From a checkpoint of a small mixture-of-experts model trained on Wikipedia: 256 experts in each of 10 layers.
Below are experts of layer 7 (counted from 0) of a mixture-of-experts language model. Rows are named router (the router's row for the expert), gate (a neuron's input weights, with its number), up (a neuron's input weights, with its number), down (a neuron's output weights, with its number) and show model dimensions 0-79. Each number is 128 + 24 x the weight over its row's rms, rounded and kept within 0 to 255. Numbers have three digits each.
Before each expert's rows: "comes before" lists some tokens at least twice as common just after its tokens as in all text; "comes after" lists some tokens at least twice as common just before its tokens as in all text. This comes from a sample of Wikipedia text that the model never trained on. Tokens count by the router's weight.

# expert 142
comes before: "==", "See ", "===", "also", "== ", "career"
comes after: "\n\n", "==", "== ", ".", "|", "See "
router:126154132163115120189115131114150093140143113149104136118142109104137126097139151171129164166134086114119150100142161106140080100129133125132131106092126116139097147147112151104095148139112148178164144155129126137151156137160144075132136097
gate0:173143174106136168108135136145125109122109137079127130121125088114171139125103113100101161125112117152111194121125143164135148145129125154164115109126139103112110140077114101147156115178142141151094065129150096158115123160151107131094108122
up0:143091155169102111133086165148092132110143148101138136141134111131180095135109123167126137122176101174119098127167144135125153085127149171100103123135137108115155114092144132092112155128159134142165141136112155138122126083083166143146170088
down0:114130097134116113134133146116118109150162130139111113159129108117190137125115144138135094133119116075130123147150151125135128131141157140107159164159137129126127115160104112121093141104143109113148122112151105116138153103138114134142079150
gate1:088088107141125139128157081122170140177109091135095119127131155138094112156167119128151122115164114099103165137135114130139114142091130099197118117133141109130124127150103146119143074116144115120154135155096119155107127099132127166141127108
up1:155095136169135132144120140168087135084119108125144135151116127103136150131141133137145146106111084121125120121138155091180136125126138126135152137140120113154112127146129129134139143140128091109121120110108136098094115150110140140138158137
down1:076123133125123140123130103117093085101121147106113134113143078092178096132111139120140119163130144125146143088125164175124127134143160149148115111123143128098121115135115122107125184105143133140141112144082115128119091099109125147160114111

# expert 195
comes before: "- ", "\n", "\n\n", "The ", "In ", "=="
comes after: "\n", ".", "==", ")", "===", "|"
router:114126115183124138149127112107158123100132128183126124093129114104127115123089138128149130132105105103146153133147131145151109104068146074113137146080107115137124169109103164102147152133139131104217137168110158158137190105123135080102131132
gate0:090134173139104119073161127135092087176102097111137143152087117136145108103159106125134129112138146123097099073139127131151113123150128154066109168137129156144149188113165136096142151152115149156127166093112130130123146163106113127144158064
up0:114143168095136160125152127114161085109114111101139153158147144139145142083164133133160094112154141118109149115136170148188098152109108126114139171133122141159135118129085130147132147100111158130086165134124105153104118137158138152090137125
down0:124126090118132142143155127099125107181129100158168155130122107159118163133144133108111179150173175118109142117102164156149111102107128109154088098129130165150103134094101141112169136088132141074144127102116114141122087129157156171107104105
gate1:100140099145122166137143120077168116149173161135121126065121132174121110148137138121123121150138126108121129177124151111103107134087104098131094119106104117123142128128144116112115117108103132083155150142146128124112127187147168126125143140
up1:163127137105114166140128126095099120170112139090102105110106136130102166110145169164107109113144119166153147162073115175153140137100128180141142107138129138153112093141086151100127162137109102127139096127142078134128146146117074108066122120
down1:123172106108136132112116070168169116123135151144107091152126086174159138068110136150143097142176108147133120104125086105139113140124121152118098122116141086109132125153100122123142135116114107143160123123113107050122125089092095152120136142

# expert 164
comes before: "\n", "\n\n", "- ", "| ", ") ", ")"
comes after: "|", " ", ")", "|---|---", "201", "% "
router:122154171160124088150080084144153104104137138144123102098136099144136126130146153129158132107050078117151094068174110137148132123130138125120146086182093098158096172110091148111093121123133102168164148117149111150132174100155157130130136126
gate0:129131167127116125131081058111102109147127088121149154065157101052142145102125136183103105148137168136118160115127145145139130117079103124138137125111126153116118097152084166118106149156108088130096107157167121104137117131110107120120141134
up0:191130186155140104102128104138125114132158136135120136146114074137149146140128109103125112129101112140135087085154118074127119103153119149143123117130145118143154140114143133107124111120141102133120106149167114117092146204107125128129114135
down0:140147115145093157179102134100178132148129136062103106143134148131135090138079147128126155136166124105121129124155133129104084133139114142108071136117096120111132113115157132119127088133096118132153116110122121093124159131164112153129137114
gate1:157105107102132136126143125111176142099190101103111126117093136136188138150148141113115137119153123141140170125159125130191144122118085154137102123128117101129086133084173122157120137159147118133149152132148145146147130149215122168077125126
up1:137093119156120080131133102099158123157107121122145109127126167117151163135146125096133117108138085151175155124132164080123175156116143105123071132175119127154141129125129107131131119148125121108153125137151093119140133141157121129088111124
down1:150122121160122122086128121167138111134128117124149121100139141067125140114169123165097147121134159142137146141143100102130147135122132143144115143125155122131113116180140167145152081182071144121114083108124140167130141103118079139118135154

# expert 234
comes before: "| ", "|", "(", "; ", ": ", "sel"
comes after: "| ", "–", ".", "201", "200", "202"
router:112158173154142132162090091141154134100133154164155055101135075145126108134128132121140143138043095098120113130160151134128132131176138146148138128138145077153076180123113094155099173124123164114133114110145107128123168107125126120103101120
gate0:119122111122127163111136098142127085162152080134113150112133151097159105166147137119059122137145119101133131124129084106137093125157094098157149121096147166135116103111134126084153143144158083118128109130097135132132155135116163132121127112
up0:114136118144171096099103064196147143138119129146147094102148124090129143178151106161105097139133162077136123105142123127113146160124086123148136094102139123164108124129107113146149102149105099135112114115138095117123143114065165114151081110
down0:117131158155107141150128132098089112143140197187128127101124121091083111173097100110117139143131136090106125142113143132113142146114131139155140147139152106112106129128160121137116154177139104145108105132168092160129142137134165097160113131
gate1:125145110139119162143133157142113085096109128122124144159179126104091132132173103128158143114122154126133103142099152084134111129091119115118140144115138121103124127119132135108117173148140122149096141163150178099140149109183129129137140113
up1:192119116125106103112165151147111171094129147101102124089102135142112150194131122135142138118104126189142144145090139084141137118105136139131126151118163154143128191161119134117144099128144099134141154143177122139176118125115061169116112145
down1:140149105144150133141138157172121169120114144112143157138110149114109155171141108126142129158163144138145124158133137078129136101093134129108159132127130149157095116154162138126136119097178158175136143130082119094095084089115109120159123112

# expert 153
comes before: "| ", "|", "(", "of ", ")", "; "
comes after: "| ", "–", "201", ".", "4", "3"
router:067164171148111141159085129126172098119114145205153082116116081139143110117117143125141160145057097112131160098164143126164155123086120137141113116132130111144086167119099123141100092092151129133155153130115111173127160148152138114135092112
gate0:125096134103184112143132120146154156135104117148098046145107100071138116100140101129115144168134130145128135130134128122135179106127114119111131108139158074147093133130157141131164117134103133151107127125126084147107140131129128131110152145
up0:132151100099106063146121154110146132159128180146111103160137134159138167097153156113109135156116106108149119097114131128084117105130152151087153152178135146126117158120117151158157130174077123105116152159138133143128119139138158157092149126
down0:079111160124154096126131152133148116108101115081163140130130123148129117121147136110113121147113113122106123138147167129135122130093148113068132134131088092098142135146136096140108117143129085110151112141142134131152140161132135131126113113
gate1:137127136111120128122140105137092131140165073125140140090117111132125117164122110123119129084133113148123121114075131134131141106156148152167147115142086115088146137100158138171154149151135126148110162146102140128144122092126164154096155070
up1:104123108130124123093175124131111104138134103144097071124136110155124132108104161126149156161140076098137163125114096099113079118173153132158151172095127092169119066145069157098111133137130115139159190099136104141133147169146147134126103172
down1:133168065131099132080119086122125160155110102122165113138106117150113144099171120148098131122123105118121123178075130146125085148124127123125156152135130136082139117135127131144108124140150096161134155092135134138132124138174131110137086155

# expert 19
comes before: ".", "; ", "-", ", ", "–", ","
comes after: "| ", "; ", "–", "(", "°", "−"
router:119146184164118115131125119095121148105170108130134125109145051130132126154175104098106103104072100106176141086134135142178151124103116127159120141141130085157063150132130067132074085130151171143136127145115068123133161131101112133155141135
gate1:114135093147128114123134112128119135102096097178131117159098108117108132100118102093115150164113122123129146139125104089138148108125141126125110102108105108109141081157084107142102132111106151154146113114135145108124143119123163093125098146
up1:128114129139121140118133160122102121113114133152142120139152109146157095138146160136118136142138127106135111098182156155131108100143118088150124100148096132164116113136145104142134076152124147140150215110114120124134103119124095110129134125
down1:104126128121124128120154073103154192114182143142128090132106123107100109169097135114141092147113092113175104130080130115079145097092134152137134141110124141121153110109142097154152133145140116129110123180148087096135159140156086109141142093
gate2:128147106131072149159077102104145137100111127159107113132114078128140127123115141099143116132176114150096129079152157107132103133150113102156160134143143119114151140189139152141119108128108131161104171106156132113133149104094127117157112153
up2:124118113059134106129117120128121128138109131133143088125143143157089148139111125165127148113166131114195135131115081094133092128133111135173095101172101160113162111085147100073118118111148134101137107129125089114106075135124156116059149093
down2:129138084126131118146102140126095145112157099154141173119110146080135109120141103102119140127143167119178141092130127130141137119086108080086163172186122168101103120063173135077115141127139085119120133137105099109147163156084122107109097111

# expert 141
comes before: "| ", "|", "(", "– ", "–", "F "
comes after: "| ", "|", "201", "200", "–", "199"
router:091178148149160152149157111136129120120136110152138101109116099111196132124129189125141172126091105104131146097103139126113138125115131106127153129144143070113104203107102120143117086111155140138151125114102094200150124140126128123095098119
gate0:133154143132155108132150111102099142115140165163147154116127127128158152144133137106111139154090117092093151122179128105113158095129131140157113142148134110117157132106098178112095131146134129125137136160132118073124125130152125133154123093
up0:085166137134104129132077176142133155141137118151089104138106110150103132104178160114125174132137067145094094123143160097139112113134095153160132136152125124138123146188118131144168128111165107130143118108125128138166120130133128121118100098
down0:147106127148145124166146155172142144109167131130079131101118125121117191149112131145102120126177157109152131150114088105158112117126115124135088101135114201125081133126149085151123148144128096124129113126121106138093154127067128117131145119
gate1:115122101126099168111115072123133149146134121112136133118172087133125139110145147114121145107149163098135114044113139122106138110061120116124149100139152106126136164136103137139126108139151170107111124141094132103137152106120121111124147110
up1:149111123104132112153148132127135130102122124138108115121162161089093171144130142092123090125115162141066112145139098119182159144092119151139092115126084170120152084132145121133145137132172122122146153139143176107161125161141106137091126141
down1:143125142169090150169151138158093124075121115138121115117153103138100103116103152080161087119096092138117177171143112135095102112133171152143145128142104124161166135122132088098145145122146075152079111146152124150134127084136171134127127094

# expert 107
comes before: "- ", ": ", "ation", "ity", "name", "us"
comes after: "\n", "- ", ")", "information", "Au", "• "
router:125109113137162127191122144123138123138169110126117126117130115126129103135152160172151134174098085130152122128160140093139159138093154132113110138146106121116139160109116129166088121122109153142163108134121118163140165129154126098083089078
gate0:116098102145095117159158129155183131088140153142126121117143118111118097118122125130096127126072137199113102122135119099119128125142168105127141089098126129129154106111127115115150147170142126094154130125123136133109157151128092137089144130
up0:188121153159139134098101142074128125164137110089153106159092111148128129088113116076110134118148134110158113121097093116135091132141121131102163129104103088130121119125158148137128146093117127133118104158158076102134125121117093133111117098
down0:142141137137112132117144092158090130152132144155113129116156150104114098093120056132161111152097125112133122126116152111104121127105148101120109150128100119114122168159088113098111109122137152113109161142122145154159137141142166122140097180
gate1:140104123155143107161150120083088137109131155140130169123126147094149061098151177117112136101147141130150194120129138130139108180143142128132145098117113150116156117146078132091128127120153120139127131122101150125098146132156122108149132142
up1:085125102111116131124171141155129124122089129138136057115098129165075126139114159113145137172159083089116088124120111137122095153102122116125140096121109163124116141137151155159147136113177145157114145119127116133144163158104130132094124107
down1:118131131134197138074131152125153102108125137121139125150105120127102187226092133083177116184135116169130139086118137099120125111093129169132154123126127141111157103120140110137089098118094101122100150170136149137150101151139115061116119113

# expert 167
comes before: "A", "S", "C", "N", "R", "P"
comes after: "(", "F ", "\n", "A", " ", "ies"
router:095101139143097151164137067111166131136154072141098082102091115088135139143105123125173140144104113101158119123154119112181149165121143121123143127087121108110101140068099139138167098120136162151149151141103063117161140167109141142126114104
gate0:104118134073177156127125179091149147120082142114120103150139146122146148126139152148140134088128158125117140090124122137109167125154157150139106137142081107141137130152137138136147127119122130184170066129095132091126133143131145085180159161
up0:088154111096153178118111111187078132139114135103117079150125153133144183163157096146175157125146119137169128092151111128133110137138123146147096107163130151134131171093093150161137121180126130118152138126135120113093093152140153139109110159
down0:111131144208161137136124107121079158111129144115145141088136131128078121113120114159135150177134128166118152137112148143152118119147143129111097138135185117084191162106086135127124134094139131130151149133119137121126155105149156117112163121
gate1:120093090131110118133119134153109136140163127109115097156179128158149156122100135135126152132116140141123090150109082105162165118107116159145139141156120104188123150102132112096137144147142129138134101146140114121094129108126138109079138119
up1:153137169191101152135116122133102126128088117104122100102138128118147153113138146127161081100143178115101114120098149125123097141184068133081131163112123150117200143119106126126106149143128084139095131140129147069100151109131107148159085109
down1:145132133111159148124112136121151137088103084104131108101148157121133124096139168108137078142114125094159094144139131126139158164085107111091122151131117146141125106167158158114091147181137125101142063120141131096149117165108100112124117109

# expert 71
comes before: "\n\n", "- ", "=", "The ", "American ", "==="
comes after: "=", "==", ") ", "201", ".", "List "
router:136154126132148131164088135116137116122127154122129113151169129139131150089087132136120157145104048109110129085150140108132105083130086110131132093094123115131107093082164140126137122152133117158139113127116118172121108145138117132100138089
gate0:135142125093090111137120165143185103078142109129137140098133138145138120147121147126109122151138105132083155153137123068138146110106178119126142067123121128115117131119144143114089135142100115127151101082126115122108096116142108110101150100
up0:133094122100106152141155135113136116150125106165136111130104131121149138124073108132149094111095139105150127139173103151121113138128147132107122137141139112159165137097095089100201102102129153105156113119130100108129137130113100131188112133
down0:133148166096151136093112111102140125160179178110133132122155127120151148114077104118123078137116124125097143141132132171123133120160125134125147162101130153105106123146107151099175133142133127114078114096145105083152162141089105125133101169
gate1:134152135153119121054148122120134135133111123118092127156117130096144141128124113125125147130132118112123130165152085116176122094102142125140128161136132151131159042137152133134110090124139130142176117083117142136108186128096149113120141114
up1:111130129101135145135102165119135121143162140088118132128138124109126112138143136118143133133117192128113104128115118118096096077068083151147131101127109133104091125111113121134121118120154128069137115072151098119122132135137122120156113132
down1:133114093099133148130114123132089149144114132137080122127129164141093101117093176133113128087094102147151090089132174087109132078138124130108140120103136126164089049114110104150079063102126104126134158118131065115123088098143108156151147178